config.yaml
hidden_size: 256
d_expert: 192
moe_layers: [0, 1, 2, 3, 4, 5, 6, 7, 8, 9, 10, 11, 12]
router_score: "sigmoid"
shared_expert_gate: true
rope_fraction: 1.0
attn_scale: 0.0884
init_std_qkv: 0.037
init_std_up: 0.053
warmup_steps: 200
Below are experts of layer 2 (counted from 0) of a mixture-of-experts language model. Rows are named router (the router's row for the expert), up (a neuron's input weights, with its number) and show model dimensions 128-255. Each number is 128 + 32 x the weight over its row's rms, rounded and kept within 0 to 255. Numbers have three digits each.
After each expert's rows: a language model's description of what the expert responds to. This comes from a sample of Wikipedia text that the model never trained on.

# expert 46
router:167087117140122115119144166104136165091118097078145131076124162134122134110137142063129159122109111113133148052164200114118087183136076127130152117155179141175137133079120114148069099106082079185156095135146068093107114143154116125118173112135115120136087111134129069056100164119071127123131114094127070149130152098128124121132055027113115187082159135086056128162097104186163111154182
up1:144149040146051155132162136100141135127092123113123152125079137105185174127104146114117159144154127154121164156119157157099136141086119088142133114078130143124146128187112154156129092106106143117114111135116141201172171132135162136119122154088088168170116147127116090187148111171113178122075073173154215129101108146130050146143127091118096157134145106122101106122121115156116117111099
up2:166116110171132096139074122145111124119177077130145169183048090135149135187128176100086129144180164142149149153107135141109108123171101153051169144087152118067145116168149139171117130103084099162059165104137137188094167134095137086096118122142044156138075125141139092125130189154117204183177123062124108174100107109135151068144086103193085087068166095130117145138182076146150124072079
up3:136099093077101107113162093146148150094139141212116148106163162125103137127076107130125115159131138124126159157114143146144121163098156150088113078079170157145179067154099113137063102154169197129102121131150071122178187078114118145102183143152124120127082164104136131131163169091122164163184065203165066177187162160105129110122137153137123120128100131047069155100118110188156109126088
up4:113125197056125080124144100113117124085147160136190099165114167104112080179148112172141137105195097091105115108093160135159095156119122127073117050113110088148128089116091067178107128070134146166124176152141121124169158090147178132142125137121129109128098122121148157099123055153123125149101096167168173112133084132118148081124121142127084138122170137057105125117110115098167116164152
up5:168147121169089081185106114158109072189141141152162162090149158167180102148073136119171124119129121086126129126139142148161132184086160115146147153130157099151092230150151158134093077108117150117177137109064138091155143108087077132141146126096084156166052165133101097098135168122175129146113145103118091128153118175163135083071101131100135134117255100130089173137171093116124071152145
up6:093109088108129127098095141187102135135094145099105160130124130129135073144069129119137058127134108150106090071102125117111149140101119157133202121120146102125105126095159152148139143140107123105083127129098097147131127157136139126125111152098087232114116131101167151094151181180113162097077119136142155156137125118127073114158146135117107187087161128103154152112142073089090140133084
up7:176024103131109160150085137161072113129145067182146186102141165123136116132135125082119111146096162117115113099111188137114148130089182126119179148080113122163088121153130085065099105139088124182100141182110093115158123151149109136187136091103131178104091072107153114102094115107109162201136104195084145158132136114065113061123109106081113143126158172132138125027154144138128138066105
up8:199095146204104079148170057071135139133082092151130149120078175120069077078118120149092082099157125096142216138128175143148085131134077085139200134128101105131121201161118058101138135104172181191102120124110139114141127125089139185142150146138110134170114092103088163135059190106068138161200156116105121153197180155132141142125123089116103114098177156159154069081122118038148074077133
up9:132122097088081093128101159144119120121135199132097158126090104069181133141115111139144155148172183110126127127090147105114135125115109122099167152135149134156111100113141142071154112159112085128105137105085133147116115144153124131200185115118112157146171101110099073191133120057105160112204134136127111159126203129148157108142193077110108081134124153138193126130144069149185090100113
up10:100113167149141124206118142146162090108114145161118089170143115119103135163077126126176129163107108147080116194092143139098147146117093118174135120156146131154117144111119132099132146147155137130094128171173151109156092164053172123122097158128120088146097076128122154124121182141088160148136151160104191146122130175163143124192158099159078193121123103069131163118145079132125081131183
up11:132095113129104139087134120133124134090052079138120121148158142103123114102107153152152151128128152156144111146132139149163135163099093143081140123112132123160098104087122134159181160108142157144107136141134177076136093142169172176102115140075065155126101186146094081101104128113090142152096156152116171137142129097126184139160160136135076236141200136103137133160142093109179113183122
up12:138119167171159156145183122070178149113099126074102164135164109138133153123104153030103127195098131156085101109113209126084117130165084108089120142167145132138104166126105115123111119195139115214125098147135173112120163138126120123082185113091074126140106107142132121110098148064089148110101161082187091156162132118128135196169125139244133147049182133147161147111068143173051138106146
What it handles: Individual digits and thousands commas within numbers, years, dates, money and coordinates, e.g. 1,397, $19,480, January 2, 1997.

# expert 23
router:152122144116186129176120169131160153179070148195100148168133151127117118135187152162170131123169159155135139174148146145163138128142097086098167143065112182155149106088139138105115116133135208112112173112122199076188172141130173164098117101189144117109139109140153129158187075121215140110103149128113151167129119202117176135182191152125125141140063140164172155112117147118108184097133
up0:105107114117138120084084122136187092174166115124158149084157177134124087187099073129186158161151103126116120124082169152131145185113097153145155174109108159092137222057091144140123149139171109122194151186124214147149168133089125179090088144111159145170181093117089101130127170105129100082144195108146112140100100169155187081124196126181089131134109129157143144118105157126167123116195
up1:100090107061129134131149175181103152151154124204115106075154145179165177128169108119151086140140141159131095105148096183129149177166110121109131128137112141130049154125160159136119111166118140107098095162159159123149139121150089162097142106167149089169068120103109150141175111195129085159184093193119200131138130146100151137152098112167122096099095173173157127170160123116090120182159
up2:117081067089161142095138119090130151100144122136134078175182155122107046124184134154159140150135152115122149102143195141186132197106147161113166153117104154142074102096138142068099139098138124130154127098181093103150146165147144120111136101171135103134110133154123102133126076116143130073090151086141142162111119124156086154188121092112122159164183160087058124108107070155134099114158
up3:155098169140100175159141121209137118158129144147079125107122119131158121127146166166150129079110199079120077175180096178141087112169088145110154137092123176201143134102118058151109089121117122113064210180158166126092106093120141107097123138213078129109137153106110135084157147138125176084186136137109182127142131134161111092101162127130134175150150100132113163099140129148141137116164
up4:135163096130125181141126160094161180087114151157059157137147137073136150073127177112137069139168135133151135129166108134149167112107134150148142116075124177121119168122172151166091142126118146139063093140144147153127125179146122116146164178149146161096039165095196111177137106136191098167174131131105064098105099160147142062165160138146147146167103102097184173135155106165154120062068
up5:137136179121092114148100132159129122123097076143105152100081141169172148150077145179140119147171118187145134080113113101125112097137096104114110117112104091138138133125062112166100161163140140074091157094121138105097078106128176151088107195108109079167173140163156090102049122112105124123093110075107082149141196219156188155173138163131089179113099094149151120146150178113122116121113
up6:142104095170100098191138155110142168159084099151152103127151163114057145092103131173091144124160148146134107075107172154151157095110220080089096077159102172151057153140111148182149098123197187129137118089130159098067126155122094119098129052155123086152098108114111100138139095088091079149151151128132142161147157153108140088091136152129150115174120121156127113163112128129125061121113
up7:104115081083167125186157177184104164112100134152102107131156098100147083121114156139158119141140109166117067124084173155116125163119133131159150146100085140079175123159133170180107145130150111155081087177169095177165172103156100131174168077145119139105108099158087141088150129111111165091119165107121100132172089155176163143144158107163153142134141120226152093094175145139106051080130
up8:135084085157170139112128178111145109189104132167138166159141112123192089133159098027144134186122162135083095190133121137098072100164113140145182117070085110106124147090084115088091100144132138127103153158121122107148127054138120105085139168167115105096103134169102085157144113138111156103071076180119116149163187059097131109153163117135097135121150114088164084120091156131151132146117
up9:123155138157126129105175175181109171175114063153111131121156199106153093149159110147157115176121107099120170120117162142120164141110102089138113103100089150114133161057121159139203167159157146120102120145126178101147129136147128171138143125176114136147097152172146135165224162094163117113126162098199085156131149162180166161186141162217179098203124073141129133112096136101192141122109
up10:128103149158194163112190157143133139162118122153139125129131077087062093113145109133161142152167083049178146096132126107157157120094064090133070131136082206094148076117157089126176170136070146196108133082117171103140136156115089149142086127150123148101127163096148085072167138152140117131125148114138141072130137110115172160169146145175138107148071159115129138093107123111143177153110
up11:122112153106113189156122101110165139168083172081233135158129099099149075081132122201183090152152182101124135103162196158189136135123098080064107178093216204139069105081119118202091171127089190167094133144090141116177170142123137146112118140137103125105054086074117136176121131199100139158100109121137128135141155175103135107111119125055136119129081156133115087087105121075105181181130
What it handles: Word-internal or/ors pieces after t or r, as in tutors, arbitrator, restoration, electoral, plus T-initial pieces like Toyota, Tanya.

# expert 30
router:073141121126146103109155139142146104133125230169162092142098122120094153105098104198119091105136108162131124170113047142157164130146096170085111120161137147118107075104132141095184083163165155145080112133109162131085162161130109143097118170102135122085173172094063106186129126127125135105150111158157126149168117169124189186102223160150146135123145196190194126101163098132108114120157
up0:093117164100108143164086205139110137134130140129154055105184141117118111131125115151139127063093142108125135044071115102131163115119157137125089135110155097100090113148054122163163085151125127153145109107077102127107165197102103142171152096110095187095138161104132115134150137097086134126159135086190180148118135188096138139131135114058072152093139185141125075150098132099198150102150
up1:132070132156114123129174155152112095131129152130151117129048147097101144140149096184190118146183142150099074141101138143186170126139145108122171107122150198172080108179205117133135127144120155131151094102122079164115166069168139111155157169118124132062166055147115102183080063160135139124097117105130179133144136075099152154072167098138142170152122176158133097091101192146168159146090
up2:070085117077108124087131101128121097201123185121142134141129042151116181053135137095139127133154149088189073122125098117052158081104148137118145125119179087115102086161119137096162194124153135089056115168129106166056077178128134151162130178147104127121078120162141089159128170109188080088168117091095146142103127148136162173152086149108131130126098123101066109130137145056152110109138
up3:108130121138155166195167150138156141180247119086081106116137188137163103139119043151142143104164144172158117078136117126075168131168097104136129128155123160022091126088117062136117117128133071107155128154109135137197153125101130109126125173092099112135158115088112094124099134156060132100106075160096141108088111147114114148160092160126094119102175183122150173139139114123120112043150
up4:160184142084149121089140161165135123122113095133144145180120155085057101099161100223121155138116087143096165108130058090162143169124127200154120113116154144110124129127123137112161108129155151077139153128159123117128094171083094112192154164128138096125171114130125110177167150114066197130105113114088110108092122139164118164155165169158176174112116120092144107079089103101160098097135
up5:104140147141137118149059102083127146128123122110135130140106133153105076086127098142109105157105123141155151120160168129134137143081128144089080135101144132121127093147087132154148077187154096206141117122119119090125157156144114103106138195134143134104129128133119107197141152133124134088179116156131109178110133186129150132092156107167150043165093162166197155067175151128089109108148
up6:121097103133187115142116085153116077104171100190138092125160161152183114134130136206098110079109115165138092145135141092145152148153077130155115112112157164094113117103171126166207145132106138152094084146094114133129125222182185192129180102096144101080100156094140119119166112128119096159141144156109156171122118154136142144089117181125160138137131161103074117091133080179123118168095
up7:109120098098129166061129159118110103100134142098129169106141103093131172097136144163066120153154067148130136166137100113139173100157199127122115141121112104138071117098110093135059147155148104147104125075154079130117203161021102119085070117103123115221185115138207081120106161174106192109155100177153125116158146100099145163122198134150154157177145118113118117140140098139083109099132
up8:109163148174105100142099138114134136136147093156106142130040110109096115128129152093118139196136102146161119162151082125093174106165179079134147144141154125131117132171220066124117131181156105103118137109100105122150128128114087100128174119158188089139108159083118151127113094142128102091161064162068119180126169143130173149130140131113196153156119095091105063143169107109111067055150
up9:146114129118134083152086105137121138115158155139149100194040114090117183109142104183111069137134199050135094130078119074124117092098119128110146152129124105156205209193119170161157132125168037103160147127082087117153103159168091113162138162116097122124107160090106112157097090120080166118095105094159099122144166101154133084123122167106130103116144118058148202146110119098133144116145
up10:091120146088104138162149123183100162097103191128128115110181106107113126141159047064118171097170115148141153128150102091128169079131137133075151132086146145129132130112135151081062114126154108086079153126126137109149082175127098096079115091089205138130113140189119085190131205125128133084131144141090174113181118161155131060085135116135138207149129147157135154142139129136112141104121
up11:153163121097127177201144107095081116109161151146098098135125140101109162148125081168154068090150159056167145188092153110174103135155119166089088159147187156138116134163172119102205096077098105164101212133154161118172106154156114127088101168110125117088125163119115123145128112094174111098106143097046128103161149149159138106115120124168153153135124137188107110127175120100109150131080
What it handles: Word pieces right after an initial s or S, such as ail in sailing, ent in sentences, ee in See also, ff in suffering.

# expert 11
router:133156185146141118088116170100120153143224125080120100140144176128121095214115156129155097099151105116137122090073105084150102141151079121130142109138150127127134135097103202122110115197125116107056154106118146153068125158106063157096140119147136152129117074161116102104094185108124141150143132113175070085144156104147111103123143092103173113125135142082092109150151188126161118163144
up1:171133152143101097152076124151085107165134090103129158145113116132121177143167100101115097156158125139116122166089131084124104134150163133106138148127104108156139145101103154133092132136153110193056152173096167099104114129147150138075119110158158127128123131151170154079106131125140161154102189162021122121158116161114120119100141113123176053093128055135074153079198161100118114155228
up2:120119182141068121108109101122149165108131137115108089109188165119153138133176165111148109130127180114156068196127152129110095149082149129089107110128111128044094107167109130112117161172176144096089163137087111156095094183096145132125131141140135160099077127099128131135165146178167116094104135152145134147149068085119125121121133175150130114132123088099127137216144108133149136097119
up3:071130127141156212125219098064136140123124155113172081095074103118177141093103133176139160167103135165144104143082187110073117087122127120145114131127112132093118073105149128160187147185107132217115135104164114164102146167116095183095105086122047151127153159116123042142124108135106128173113105102186119101091101138142151109100164120169109157190152132121129162129063131082148128125162
up4:110133125174145100147115135120179088103090053065161101119100126128122144145141077127145122196173167190138088083156080101123144104159104156155048137096145067112097147103096142139134077155083104115103197134117115122152155083086139120094123106077076145146076102125082179131118116117101123112134089096146118091118124141146087183153197155093152123105125140089122101155112104171143172172103
up5:099139125151188154112145130078120162128111172113114128148159125114143116111116056120151107149132136022102113114065152150124182139127121129134181121139173140158109151145115203097148121176074113107133112167152166124130114146092120106124085156093133130130096109128077107119109089098108118115125117116136097112110166153087126196172108148087168159189189153092120141073163160177110126117137
up6:162124160146122102136170134072095117162125146139099074117085131130125102180155113103183090135165112159107144081136120071122145143167114162099112162146142159102131112121149144162127130124082108129110118115164137123097187085170136116138095109172068139116121103163103098174077163136135123148179163097209096196146097168133116119136126114140143058183206079121125099094161187107151114092130
up7:063159121110081132077178127158102122138128084159108123137175088112137086172126131082183113113130118048188112123113127194106121191112117149156124178154097134128081067149144147119061164102112074136094116169149129167124131106129156159179159131130102139146130124094143122111169154141126131101112126152106135138106125143126118038156100151137151116094165057121170126186121116104158138087071
up8:147152098147136091145087153149102103176189110055133113138163081134173148125098097165136103106164138150135098116111160131114141081160089103141127126138139086116066160119128151088099102097118124120087075112127136115097154097160108219056147082120111166141111125079109089191120176104165085078100106149122176117120101191111131172041114084115103108150091125098088143101182117130097152162129
up9:144110139187100112158122118083125179100137137110132137096102104142047164147053145073123092156165219145100166120140092143114136177178167081162151095125064185094095126095114133183172152133159158136148094122078119138151105113130109207087122081090091169133109162170156077130094144157094180138112119087092158170111087139147110128162078096135131141144181111158122128116145142134075149164135
up10:190102114134182098096129133137158122199114089129128152100151086101156142210107103137131067186166148139130099137139093115173086135084106091127169107099157171152124149094137092134121112143141109147110136187150143141146155161101164160072151127167167154080076074052148149099051121106126147106094114112151113135129092145126174113116118139107122088089144153110106123181122129126198164110117
up11:120078134159097063141144189151088105111164126098130092124111067098131154143117117124135132126144117144070106130020110126115181118145111098130146080104121083138164104121093121154133136178130122106156162114213105102101148141138103108091134102149103130070110116147146103153090157143135114104157132061109123128159096165111102110090134139174155132108168132068119127146121153124117172121124
up12:144164119136115120107140081120149172083175161146107101167174118129116153140135165113145110131145162170128115131117104138107128106089088095157107133150171147121138171073192092152132087149148114081115147135122137069118161179115105098073145117119096116172128174177136068101096106135157183158098139156128175134128168174144114137154104113070142149136108147168117048111125091115120128113077
What it handles: Bare space tokens before numbers after commas, colons or pipes in lists, plus word-end pieces like ast, d, att: Least, Scholastic.

# expert 10
router:112175175138131143192124135119125175119189091059095152120149151141138091132124105084126139088103155111131173108136181151100143186152126143120192142151157115142138168115144107188079135128131110163141115086112075088102158141070098100118086135189133152126100056170128112118132176098126113140111078086103084114175122093162173114124073111156089152127084118087123114135100162162153089143130
up0:108124157148083184174112148131100160137171116116122091159133131160071142129036120194084142147165189107169128136054098136093098133166111149126175140123123110150122149075111049147121114167097136183096156121131135080179140185114147128124139134128131166134145138085091102101166072139156125140080089172158176114160092124147108084121105139112137150129118172115169121078162084113060164114125
up1:102151167102093152135155138189065188120093098159087194194101132078072148100082123105095160149147118184104124146128125113058123100091123179072115137087143119187144124151115130091119128137180193102075194075073117106143081132031120131096130134171122155151129134141137116090171201095082062120153088148145084148166160128131142119171119145130129070137138099120164124191179114142121082090124
up2:141102183121127136139127102166170092115102120181138132089122105085111093157159165094169114155087088140139137076106133136123089141190178140134167089097150120137099225137097116133104074195156132127134112125183138084104119078145111076162161104168090109129152118062110132105147164117140172157103098158140088052091096159107140121158095096136133131111117126127118096164160115101089124160111
up3:117159177124119173118111133126087167188118071107076140157100088122157151144110132095184111111116164138091083145111148109139140118139139109151132073111118157105119138145155090112100088100097150102152089181096140076113106103148083089144126148119135143121130087116168135158090162104172160204080143172088076070166085152091126122129128123122119130116146094129118126161139074114099155170127
up4:118172164115079112119167145141146133120149209126171105168140134090125065130119080108154099058153120077068136128175171191137175157064191120093154098081130132131114103073148095131112164094088144156059151075132124102135153132072069108085049123101092168160171118126060154087136098128089157127150139133142110090193092089122143070105155102144122195119143168153118069144091098091092171120157
up5:073168132113118149084111165125166151157147114076125106211142123122101091071100119138146124068136126078171172106088130123120144176100106172093144106141111086059169166128108169147113124122094150174063112140171165126128134115132088102093098135091081157098086150119095177156144113188142151104169201087136134084142114139197184115141152127169078129173101173128096130128126111126155108096075
up6:132081154132153137164089154179114153170151122104111130191111180159150141125150114143144176151098140068120124091109123073174113149126154158127131170161110095135108156087116079144152088087083140157056123139175172107164174097162158153119088159102136110167132183132126123131164091131142136137086075160077101121174173147170201114102141147071104101136118141107125119135116121084117128163119
up7:116114090075065082134143170115066113152162165106102154129133105099110064116145102152088123090111082118104162134164121185134167170112137113117144151124143117158134128161126165163081144102160098173149170125108134144128124106130165081181122080162098165079107081173132112107124082174160125131093059115116066138143142075167194087162099166156128181115181143110183120144100125083133118119130
up8:141121114119105086161191172164168178178169160147131151156150093081074125107089117113129125159112115109130174084117149111177161117110138049122193137148076131114163139133157140132083141093155126114114118175077115087127139120157132102104124160091108146128115143165174123121127119123165131129112181073124138189138131108128112067153135080119096095122184129155173169120099112075160104101111
up9:094107089135126171067097158133075114154167051127147155131141113123096084147223079131169137088170077126107130117145133154128073120173200098114076149142159126084114130111139171112168058163094116168142149035131164093141121167166113074149140180103093171143160102133130144143156121165119173137119179100148128135148084177131132120172142107070079109132105136166145084087119115111104097095136
up10:103157164160088119144165119113113116146114111056107125132162076113142084170106184115144128144173147133089113109128147124150083176104139117132125137072111144130131142092133133128103170144149139150167098135134102098214088143111058104164094164121100109206088111116098159089173125139135120140156193157200125107093140118109145094191182072114139094135097088094150082141127114126127140100111
up11:134137150116129168130121160184178191137132124131150119129068170181140105135138136137113112141097095104160135136137138142181177114142090083121129123086109095135140157151082088167064091169141140134109106068138150118168158126090138116165104128119123147152068078112163119142128171153125134079149142112101087090128128114138104093111114167107069169053108137120146131127094099135165074136120
What it handles: Bare space tokens opening number cells in tables and sports statistics, plus the piece -ant in names and words, e.g. Sum-ant, qu-ant-ity.

# expert 16
router:134169084119126109025176065106116128126165150113161121097168103181111131139154126166171188077119140161078165184056132202100137107105135139143141156106090131129143149209059147165099137142120193155094132114164106135134119110051138189143132127101188140140146114113103114175135162072137132096124103140097135107193173079110151187108100153100166099149109126110123111095139115144168149146111
up1:126123108126149149144183114176143133108124092130075126131146203112104079163070119131184125167182085167103099095057135133081111147102160090171122169180158162071134163111113124128116135095164193158090116120110076124152131152076197223099185109144146114113136110071158144125131145087127079141178104100150145107151135149125077124098180163178128136175094108172146142131137082108149146103092
up2:169156103150137150068109121131154151171099105161120164094114089143142116137137123098123091114089095118101137146070096093069154201091153093110155145137131160106127094196077080136097114191098117160093161097129141117193175091136118163115094195111074123125136130133114171144119158103157125149114101195135182200206102071169131127104124104137126120182140082104155113076096114090168149115109
up3:067064150140108089104132121163192109116105144137106124114104096097122171170130112086139108158150139143173147138106141140110151132090164139195112142101082169142090158148151143139158146137157109073081122164153146054186135143092104129124168170122140111126124067126117089133143178111080132152070103141076159180098167045141116189113136134111103154139163069103176183182130141082116168154088
up4:060125042087121072139165120166122155144145119102158122206114143096114107100165157170143123102184067161109130147161172173112144177116105133147198200114120183093123130163125169089172125117148143124150110184116091148121107090112083144124167175151147105160148128145100100176079106150117151155071098072135142115154095137112125168129097144182055108178117156114121124102167150128129110101178
up5:086119100111145062203096134162109089154080105149121114147143131121123098179109086128164169135158090175114149103137139115094119124155148135121077116216162096168161165140110129200158115154084132142058131148157115153154102109107177126108127068140141076152142101097151130169148201066116124086104064121125178140123128109157089122084116196122094093154103121161150112099149085138158104136186
up6:146088188216119124121112134172127081191179134161126040115088155161135162100129118134124123115152154129095147115124118131132119120136128073062067097116119117103149132143142086141110074052102153130134117080130079134113146125114178133093098114127114110172113162132092101124150179092152108082122129126150145136164197140146123154114135066129096059108130200141212096160154082144132082066111
up7:142157130135137083144115124145153105165109133217107134144122089107131081180083179160161111135140119130216171097148080128119095150086178175141158090096112151106189145181132112104112156192127112155114162104084108120122086106077101162151153122160101089112150125131162131136126178078138110088139093109189090156120157171131155141138146140161136132141119131127129130117161066061117131159115
up8:147158167112179136094113129120111076153120133167094173149160078130153166145095100067078077141093139115081101134144123087079125170059133027172100144085103099120091138153121138146099186146144161124113141144159131203154122145110140105149163152102121119127129200127101117173114102146164132103172125155125135166097124175137158145145051106103163143100058153142141131098170109102158182156131
up9:190074090096118185085145122115134117207123131102075079155080114130129117168116215161155150155202181166196105105091119135178135156093168144077126137096161133111101167144127133145122146072119072094071183084083142080174109111090143080127143107120145124171110126114100113180112144077120098160150104111093121141170150101164145151139077155141080155148133130108159117123059103177145140212148
up10:154166126082181126128109100118108158090094118117114076100109150129142082166112112113135121101105139094085174136152157133135121113083125116116136072139131094158092123122129129169126099115139173125116156063194101119063086177107090125181157200179167128195138147133144150158136164109116169109136132196201175105177075112137127129125078130089128034148209097032102099096191068083119146157148
up11:139114127194117116160173144127120077115121109134169120115153151078112144138133112105067109150142070107100128141156190158101143106162090138150087095055055160075106161152085187154107067128136153151158188145127084144142124153130062140161161165145168153196095115140099141175100169107127105181168110112166112166151121144116113136150074108101135116115044187125109129085079136131142136157147
up12:141114162122129032183121060202111066121128112109105130163083078091160090152112122085126075110111124135126151163116122098108170148183139137157126122111053086145081145176111160113122063171124133178083136123100141110161139145066151170090145113118084142163134140130119128137166121100070127125080130172171081128169145148091086163153133151103135156106081138090145130136140128125116114136123
What it handles: Clause- and list-joining words after a comma or clause end, chiefly and, semicolons, or, but, with, while, until.

# expert 21
router:083085101099153087118106019109091182131130116087121169095111113191120111122114117108123172192178063149116189146150129141145149154129165145139111217162099123191147110105072119120169123090085127135166084110118065119158137127097156112088158138164133088142105136141103137110139150166215115139161148155146166100146106181118116041145181119110130161201154085081080066120097133133140100064128
up1:097122101080127149185116079162135123125157174054100161167094116101105147116150050156118174111097112103134116116105120114168099194070119116160044134098128138113149146112107149104066102132114108107197046172102078127151187121135129117164140175096134133187156146115114215089103219185129103092133131090142156113138139133154173186196127129108108130124133105151157160161124130123110178141109
up2:085132081146145111089162178106119121147114126131101114119128162154121111129130129132081067135113094122119124142149077121127074151134152100093155141150131137103194053140149118075123166073123079110149131121100059140117128230128120146129154113180117129092150111102100110183164100120184138126150106126146113121127141105125124104155073086169135114131188082143142144115069091140138083111143
up3:135085166156121136160179114094092132100178124127192159115125163113184132136110046172154130156209124075159151131118136089160143159151151122064150213130052136116107130164119122137121156087076162166086147158125158123160114114070144169133177136153153104133126138091103152144100138107166164153159120153124133171154135127121060064126152142140142178158143125089103121102019103176204120129115
up4:080129102132115130168117142161135142119155128134096133113119068142078096094128167085140089161102091138187154142138128107145122175154086174152151142183146150158088077104129095152175046135094099175104123064129160108149148089095155099118105187155069129112145152109091087069070091143103130132089196132100168156126108104127098097107100140173072118158086118115163124137136191110091140176149
up5:077137113146141100118092178138101084027119092140146089103115116092058153132088148114129050221106129114185127083162142124172134125073192117110111194097130169103158132135084134181165093076120081118155162101162123170150068097085139193124125153145125069088147142115075133076085173103130113111118126109151128145110123146099118125138138114104137129135165127153152128160107176169129072126143
up6:139171153089169126095097087178135098149137064184157131095132087128138075124105166159100169166132131129146130129118138083173168110103104172106144114179108099154136103104108131163088122156129162138154124090152165172111080110143185089187172119173100090085066099143109102142119117183202078129152174158116070122173027115122155093123109117147104062123117151110098170105117125115120141081145
up7:119097167062172213186117081096096147150102114119149159175051089186129099125172154141121114082083083093128110131101122094110099102123188165217114138149107165205125158153122111135157172126170091110126170109095106056078083134102141108086106151090159105123079165110141169101168099146120104128089144146144164106107131151138080079192107135074157129145142122129142049089151124079188146105085
up8:072145155094143134112183122135185150161147152160137135062134114149135127157106130167128150149149105151122143175111196116135175117143153153106103187137151221082127112175141159154106156121143145072092150126113087155091145056128122146085166088130111067149097161133122088092130074136175059077068139079142096092167130140129135184114108123157107119134190109182115113133103111142133124137115
up9:159169074109129137136154097149132136120152103113121138100143056170083124145133073141115116111135114111158127213177065126152100174104086122118142183123098107097120180071095164175118149133120128109097098086174089150151184065130127099115141146187087137125167109097085170128070125093127124158102156132152168120106171156090096137130159098156122194164139137122131100088153126157122167128070
up10:078106098105111152159182124070173102141139133152177109088088158127129105107063102111090101090144104155127126184170149120126109178135180115126053127179126150153118171147158106138104112117136166151071149140169084087116154118157119160155132124147146094145108094108133079123143101097105145148142147215115169107107110130159103081116107136055152163181148144121160121051067157131114130030129
up11:137136091079180059156106091108148190178103123100124125176091093177079071066084119150146115139157126090093122142092122095127104142152138090093128114162143152163097133086112144105125158084120099162206063139166094125121121159128071127086144117188127065203138153129159149073089140159157106167153076186156131190149148105143101128151123214084097123144148086117122146126130113117096062137122
up12:110134127119128144110135109092098208125134115105140092099056105183088088074104084204082151154094084113083128114106087167144150195077160092124088164132152143133105130112144132092102122069110142164055180100112163152135042136050132140099132107143131122124115069179134070114122089136147082165168139168145120124125108088116134132113161088080105165172192122086125135134143120142074118057141
What it handles: Wiki heading markers == and === at heading boundaries, plus noun suffixes -ation, -ition, -ment, as in Navigation, Funimation, corporations.

# expert 0
router:145134128098137167121110173152149172128175093092179110099144172127109100079117143080106161175110136076176169078182119103126092226120125111148129119099129100150159157178126182195093139076086101143124137112177082106148145132136035103154140081153142118099165124143163109082122153147118113126125116061097077111081162094183126105117087084104129151140101137101064116169095104179162154156176
up0:177102111148083170114105137109168110173104136100185115058078161137136092103098084087093130109114119115153146155171131100124119172142083115091079118119109095143106156119164067135072120137149163092061118120079135161111089075082143142129081119124116179129148114186139112086147080158098086146179140164107106182099133148098139107156130118111115154151175080105124166132201065111122164169082
up1:107125193184097089133109102126121155127160153196147125143123137148084093173098112149185146103094104123099117168133098130126148141092110136136075161110142180106117115092181154170115109120156089173069155118121108111172148090159126126168124146125116210131175139155076118142135136118117174057134107137163115136066111159174085127141109177104135147151060143154106209116109115134117142049159
up2:071103154164159104094112206075149092128150234098208118149133093146132076122114119117122162197106177140091089163104124164148138141122120052058133134157118180100127142117156147114151108124092129112116146126061119086110118141094111158124107160094119098146147114123124113135081155088169177136106122171134120154088115123153158120209104122144177157147115174096152137140136121138207140169146
up3:165143112150143174171120087114087155101173108174130157146141115135155160158107180083140116152083148106132111114135074110127072175131193122175145137074122111118096092122075092091133148104156162237145164198182138149119118108116122073086107093115091200109174094186115135165090151222156086132139086121142153127107162093164117152099108121096131135112146192174110112138146118132106147096123
up4:167131181132105119111096092166158109121149105087109136168103125127151173099138141143144160143014157170127177129123086193153139139128108122121114097137099114088132183131106113196152157146111124110112118119151180113074111155127131156111102057093199196101148147193118143090103135148148079142117060135158160098147169143135146160181146149107124133136116145138050139120082114138091174084074
up5:111100102093093209173126147161100125185093137115194156111107112085090094164133117143091168173050093152163087099127149138121090155131172118129144116093116143115154109163082100092137164055055120241081181125169146101160129124164146143101120120105148145206199203191130130140157110185109103148130115114085077103147189152145121155146150135104130151133117159138104147124137107093124180126127
up6:067099134169129133161155131140118148208143175128114182150111112092132107159132150142166199142090133073106167142106112148132120108131126116111138075184134113180096134150120130117096054163167118151149145140155179140158148085168136175111098118069128081204202156136158150114140131141177079143080103160127172101110104141117091167157092135124126133168167127097102131096121137110124086109140
up7:098092101074155098124137093096135160122147125155147120143127127066128158183141102147112050155098144110135117195113137164135119202129159157113146083121119155119141089126108167168128121114150075093137172183084130131140104138152106087181097090105149113146143106124233153144071086137087171117103064119143154143071071155087090120156084133165129147164163149074112136131191093117100164077193
up8:071116164117118155129110179168116164145145121174162129103174140165122078151119098113071166144143146152181103102129152118117161191093107130112103059170076103151127131126119148112084170189168139148135175192218141098154104154158148134107105136100139100111103141121127121089114159157122161104136111116086138122110152140183077125155170166164100138102111134180153126067128136133099144092183
up9:151144089115146089096144135157105081091153120124113090112108085071178071128156145109076092194120123172124092088127166075142085162159122136093186115127138084127142127130107113145143171154166095118129052147234123099190106152100100104142137109101081098174101115109133122154140153084145140129097105147141123168117148137091115121147113098199074131102118109086080128149173139098103116064166
up10:179177096088104102105146126111137141094207081121116044128171139111158098099161122205162155147152155093125119087167103097127145187100138129123085122129128186126143154083118111122190067128120188133115109152111116170116183193152148172105122085100128129138142143152121171063113115174095139110139089139127146150150085111153115144147148125173157153200094137157115104173126120077170133136091
up11:051103166163081189119079155131133108098076108148073070105136128088140154096128149167111116156078161125150173104079070125147136167056118199121117107111098143123130111139112189127169149143130065161103079100101169175135150105194108102192118175114105122128156128132179122149060135152133145142162131090135226145165160138149089147170111154129134114184115162132159132131201180069165122085109
What it handles: Word-final s pieces (news, Wadsworth) and the article the after prepositions, plus z/Z/Ž pieces in foreign names like Cenozoic, Zhigang.